Weights of a small mixture-of-experts language model, trained from scratch on English Wikipedia.
Training: a variant of SOAP for the experts, 338M tokens, 9649 steps.
Below are experts of layer 2 (counted from 0) of a mixture-of-experts language model. Rows are named up (a neuron's input weights, with its number) and show model dimensions 120-159. Each number is 128 + 32 x the weight over its row's rms, rounded and kept within 0 to 255.
Before each expert's rows: a language model's description of what the expert responds to. This comes from a sample of Wikipedia text that the model never trained on.

# expert 27
Given names and pieces. First names and their inner pieces, usually in cast lists or tables, such as J-ake, Se-an, La-ura, George, Richard.
up0 [112 164 139 152 137 159 166 121  74 192 153 153  99 124  88 114  83 186 179  65  83 103  85  64 142 131  78  98 129 130 139 159 172 160 166 103 120 143 139 127]
up1 [143 171 120  77  88 128 121 144  93 124 162 138 181  72 139 166 182 123 127 159  72 142 132 139  78 128 175 163 112 147 104  35 142 102 126 143 168 152 116 103]
up2 [123 112 126 140 111  92 187 114 113 100 139 102  82 108 123  83 108  85 140 148  90 128 200 139 129 101 144 155 125 162 139 110  83 138 157  90 128 102 182 126]
up3 [143  81  86  87 155 143 143 172 114 120 159 112 111 147  91 137 128 132 154 178 134 172 119 152 149 111 170 117 179 107 146 163 152 192 146 107 132 153  76  92]
up4 [ 89 113  63 135 121 129 122 154  83 122 120 127 179  68 125 137 141 148 162 177 115 149 104 122  71 134 121 136  58 129 156 165 103 130 125 100  78 102  78  68]

# expert 31
Word-ending fragments. Closing fragments of common words and ordinals, such as thirst, counterpart, typecasting, 3rd, legacy, Report, District.
up22 [184  85 115 160  92 141 128 204  84 119 151 140 138 131 142  86 150 154 178 122 191 162 188 120 147 137 142  88 160 159  95  87 135 137 111 119 119 185  76  85]
up23 [104 114  97 119  81 148 146 145 108 201 126 133 125 132 123 155  90 182 133 167 125 118  86 135 160 111 137  73 143  83 158 132 154  98 112 135  68  64 108  54]
up24 [118 195 110 118  94 159 147  85  79 131 119  90 126 185 115 162 182  86 124 110 144 159 157 103 127 160  86 114 119  97 142  47 127 180 124  97  25 141 160 124]
up25 [116  69 170 138 188 126 170 121 172 171 123 122 149 164  66 120 146 124 198 123 137 133 144 185 134 148 139 135 193 100 111 146  94  98 127 136 138 153 119 122]
up26 [ 93  95 144 143 138 169  97 112 121 134 117 217 132 148 115  79 134  91 134 137 102  29 125 174 168  85 163 140 176 119 149 109 133  90 144  93 113  58 135  70]

# expert 24
Word-middle syllables. Second pieces of words and names after an initial letter or fragment, such as Ad-am, U-.S, meth-od, W-ar-saw, L-ondon.
up0 [122  99 130 122 164  88 118  66 146 170 151 138 141 120 182 211 123 100  96  93 134 137 117 130 101 120 161  78 204 148 154  95 108 128 137 113  89 143 133  86]
up1 [ 97  83 195 138 157  93 137 124 136 153 102 120 125 141 121 125 125 132 136 138 160  84 158  66  74  63 147 101 139 174 183 147  85  93  89 134 126 163  55 155]
up2 [102 130 166 115 126 170 115 217 148 120  86 174 152 152 173 146 126  82 141 121 149 105 110 104 131 137 174 131  71 123 167  73 134  73 143 165 145 103 128  99]
up3 [133  91 178 138 125 130 145 132 117 168 175 131 133  94 127 149 122 128 110 156 138 130 138 140 167 115 127 153 130 102 137 122 132 105  48  97 101  90 150 149]
up4 [ 86 150 142  84  79 138 102 149  89 119 169 167  77 117 127 104 136 140 103 120 118 136  65 124 150 129 153 159 142 141 140 134  46 129 171 129  99 167 133 125]

# expert 14
Dashes, spaces, separators. Hyphens, en dashes, slashes and spaces joining scores, catalogue numbers, dates and compounds, e.g. 3–2, MGV-2042, folk-inspired.
up0 [ 93  63 167 102  80 105 133 122 139 121 103 135 166 142 172 145 155  91  94 149 197 127  89 159 103  91 122 136 140 113 120 118 157  84 141 193 101 122 165 135]
up1 [159 143 126 101 104  85 120 117 121  40  91 131 172 143 123 105 139 161 176 118 113 137 113  72 187 132 183  77 170 127  98 120 154 117  89  97 130 126 146 133]
up2 [148 107  72 126 123 154  90  90 169 164 172  97  79 152 149 110 141 157 104 136 206 152 181 171 143 141 165 132 130 163  97 144 120 161 160 172 146 130 173 158]
up3 [153 128 127 101 101 177 130 123  85 116 125 146 121 119 135 128 186 118 163 104 105 124 141  91 126 169 154 147  87 127 124  87  69 108 106 151 120 103  81 129]
up4 [140  93 146  74 157 120 103 152 112 122 119 147 171 184  90 128 175 155  99 117 172  77 176  91 172  96 181 194 149 123 102  93 158 127 174 198 119 135 210 179]

# expert 15
Sports-context prepositions. Prepositions like of, to, from, at in sports career text and rosters, such as loan from, at Kent State, losing to.
up0 [149  96  80 180 142 126 149 117 116 146  93  77 149 188  94 148 144  64 138 155 117 106 117 166 126  79 133 173  86 134 156 108 197 107  98 165 108  74 141 130]
up1 [156 158 180 172  63  97 144 163 130 104 127 168 156 122 101 100 100  84 112 199 205  78  85 118 122  86 120 147 146 118 167  93 154 147 135  90 127 120 167 134]
up2 [131 111 104 103 160 138 127 161 109 130 160 164  84 133  76 142 160 110 144 119 105 132 139  98 196 119 142  87  85 111 124 107 130 137  81 109 136 191  87 118]
up3 [116 133  84  72 102 108 112 107  88 106 164  98 121  91 158  86 133 140 123  70 130 102 107 110 134 167 138 168 172 180  29 174 145  70 115 142 104  65 160 175]
up4 [118 105  98 118 136 165 152  92 121 126 153 200 191 124  96  78 151 134 144  99 116  75 141  67  52 164 109 142 138 128  93 141 128 128 182 126 151 107 118  75]

# expert 11
Function words, title words. Table pipes and function words in titles and names (of, for, and, the), plus title words like New, Best, International, Royal.
up0 [ 91  84 126 183 124 116 116 184 154 135 135  98 140 140 147 108  79 137 124 117 176 151 108 137  77 112 103 121 118  75 167  72 142  87 144 161 162  91  75 114]
up1 [112  94 112 151 138 101 157 120 119 111 110  63 112 152  97 161 178  75 162 100 121 132 170  96 163  88 156 128 116 143 115 114  98  73 134 168 142 139 113 180]
up2 [149 111 140  80 129 172 139 194 121 173 133 132 165 125 125  85  32 112 103 100 177 155 104 139 113 123 164 117 100 102 125 110 149  87 135 104 129  68 119 115]
up3 [171 182 150 111 121 117 166 128  98 111 120  82 114 130 180 110 122 117 173 189 156 120 150  55  85 128 156  69 144 137 112  94  97  87 212 121 106  88 146 130]
up4 [136  91 145 139 132 120  95 127  84 147 103 158 118 126 111 163 139 122 179 152 160 137 156  85  98  99 106 122 179 122 126  97 123 128 153 123  94 191 114 120]

# expert 28
Place and surname endings. Final pieces of place names and surnames, e.g. Watford, Bournemouth, Hammond, Lviv, plus whole country and city names like London.
up22 [144 142  96 148 130 129 106 100 136 160  81  95 192 105 128 171 156 128 172  91 145 144 173  88 112 167  49 124 104 115  83 133 121 112 141 115 111 138 152 117]
up23 [126 136 139 198  73 103 121 166 132 114 119 121  96 104  90 100 109 105 124 101 190 132 100 145  88 112 165 155 164  70 122 181 121  98 105 127 136 149 145 104]
up24 [105 140 104 137  82 131 135 113  52 153  42 141 149 165 128  93 125  98 162 182 107  92 100 111  97  78 125 116 140 115 171 172 120 185 141 103 156 175  81  93]
up25 [147 182 148 122 114  83 145 138 101  91 151 122  97 113 109 173 134 113 112 100 124 144 128 114  88 105 119 111 110 136 195 153 139 149  65 110 155 140  71  89]
up26 [118 125 135 105 137 125 168 139 102 133  76 106 145 106 106 203 142 148 141 164 209 154  81 133 212 153 144 141 101 132 156 107 148 125 133 138  94 190 142  78]

# expert 8
Mid-word suffix pieces. Inner and ending word pieces such as ot, ens, it, ly, ially, ically, plus the word not and Preceded/Succeeded.
up22 [124 155 166 142 100 151 172 109 146 131 150  98 133 157 132 112 180 130 142 141 115 120  72 117 140 115  59 107 116  83 171 119  51 123 156 159  77  94 189 108]
up23 [162 159  69 122  94 128 122 122 193  71 205 125 139  76 166  95 120 141 136 115 125 133 127 160 131 151 123  51 161  97 115 207 136 152 136 139 127 119 122 138]
up24 [166 115 155  87 151 129 157 122 101 148 173 174 150 121  96 206 161 177  91 124 132 123  24 108 110  94 135 135 106 189 125 151  87 124 134  90 117 141 131 128]
up25 [154 110 171 160  81 102  72 138 143 147 142 143 154 140 203 137 128 130  82 134 154 124 120 179  64 123  98 155 162 110 200 134 142 123 118 111 124 117 130  73]
up26 [125 181 106 131 144 107  96 132 104 141 171 106 145 148 163 103 163 139 138 100 109 114 174  89  99 168 134 122 137 141 174 137 160 179 129  84 123 173  98 124]

# expert 23
Past-tense verb endings. The ed ending of past verbs and participles (embedded, housed, served) plus word starts like ad, ab, elect, up.
up0 [131 104  85 124 120 101 168 125 136 193 121 119 105 100 181  78  92 176  98 122 166 122  96 206  95 128  89 124 150 145 122  89 159  98 200 120 163 147 148 165]
up1 [142 173 135 154  90 137 181  88 132 169  95 146 157 190 109  96 142 146 118  80 132 168 100 141  97 161 175 107 107 130 122 109  44 121  77 135  52 110 107 141]
up2 [ 89 113 137 136 143 126 145 127 141 140 185 144 178 128 118 100 141 130 167  53 174 140 119  90  88 148  87 199 122 117 114 149 135 101 161 117 105 153  84 128]
up3 [113 106 152 115 184 136 160 166 164 135 130 135 134 136 117 106 166 123 109 144 118 106 156 128 152  51  93 100 148 103 131  74 108 128 154  84  92 143 111 179]
up4 [106 112 167 116 178 171 159 165 102 116 140  99 155 140 140  87 138 108  63 134 104 121  72 118 142 126 153 138  97 102 120 135 162 131 105 156  86 111 124 116]

# expert 30
Headings and word fragments. Section-heading == markers and mid-word fragments following an initial piece, such as Ch-all-enger, pec-ul-iarities, new-sp-aper.
up46 [121  67 133 112  70 148 188 121 176  90 106 158 128  92  93 132 112 131 142 132 130 136 130 173  66 102 154 198 113 138 114 133 169 103  97 153 112 142 145  87]
up47 [120 122  90 157  71 131 108 136 108 106  82 188 125 102 128 144  88 158 110 172 177 146  88  78 191 175 104  76 111 123 144 205 156 145 160 115 146 101 143  89]
up48 [105 161 169 149 115 119 167 118 130 104 111 141 137 180  71 108 111 137 102 102  86 106  97  74 142 110 119 145 119 128 133 143 148 191  97  91 121 108 152 155]
up49 [142 126 115 117 127 113  82 139 128 133 132 176 131 103 187 125 172 110  84  82 121 182 145 141 147 138  77 150 115  95 146 125 102 147  95 130 111 110  93  94]
up50 [144 154 125 123  86  79 139 147 106 112 150 198  95  93 132 163 126  54 105 118 117 123 131  93 134  77 126 107 131 142 165  97 101 170 175 143  68 176 174 115]

# expert 6
Copular and auxiliary verbs. Forms of be and have after a subject or pronoun, as in was, is, has been, plus the ly of roughly.
up0 [128 103 139 110 135 132 167 164  70 139  99 159 154 148  89  82  48 102  85 107  72 158  95 125 163 115 144 112 195  42 121 105 121  84 124  99 199  76 124 130]
up1 [ 81 133 162 143 125 137 129 135 130  98  88 134  98 146 178 140  98 137 153 100 107 151 155  89  91 128 251 143 117  86  83 125 150 124 110 146 140  79 139  83]
up2 [141 144 183 136 139 147  78 172 138 140  67 107 150 112 125 122 105 145 166 154 136 123 133 130 139 103 141 153 144 211 176  79  95 142 115  79 104 122 152 107]
up3 [170 123 100 102  97 162 175 149 135  95 142 152 148 168 150  89 148 158 107 102 146 149 111 112 135  53  72 101 104 102 128 142 145 118 136 105 155 101 197 148]
up4 [161 146  96 124 139 139 150 156  95 119  96 172 147 137  82 181 160 146  96 163 130 130 144 108 118 153  94  69 119 103 160 135  89  79 141 103 170 135 166  92]

# expert 0
Clause-opening prepositions, conjunctions. Prepositions and temporal conjunctions opening a phrase or clause, often after a comma or period, such as by, after, while, during, with.
up0 [153  96 183 141 140  90 222  43 102 159 137 142 103 161 131 157 134  77 112 164 165 134 164 145 132 110 107  91 176 132 116 126 148 177 110 134  52 129 130 158]
up1 [169 107 127  97 146  92  80  97 159 168 148 106 157 166 130 144 124 179  76 160  91 193 102  76 150 133 102 145 174 137 107 128 160 116  84 132 152 152 105 172]
up2 [113 103 102  99 140 115 133  73 138 107 145 148 150 138 178 120 146 129 115 117 143 157 167 116 185 147 172 168 130 135 189  54 205 128  75  90 172 106 136 121]
up3 [112 118 121  11 145 178 117 148 121 150 150 165 134 176  73 190 167 153 105 101 110 114 122  73 146 127 146 133 192 142 144 123 183 142  99 117  97 167  84  93]
up4 [123 146 196 128 109 115 104 150 167 116 111 168 135 125 152 169 144 128  82 143 104 150 130 176 154 164 156 149 140 142 109 106  97  99 105 134 105 131 114 136]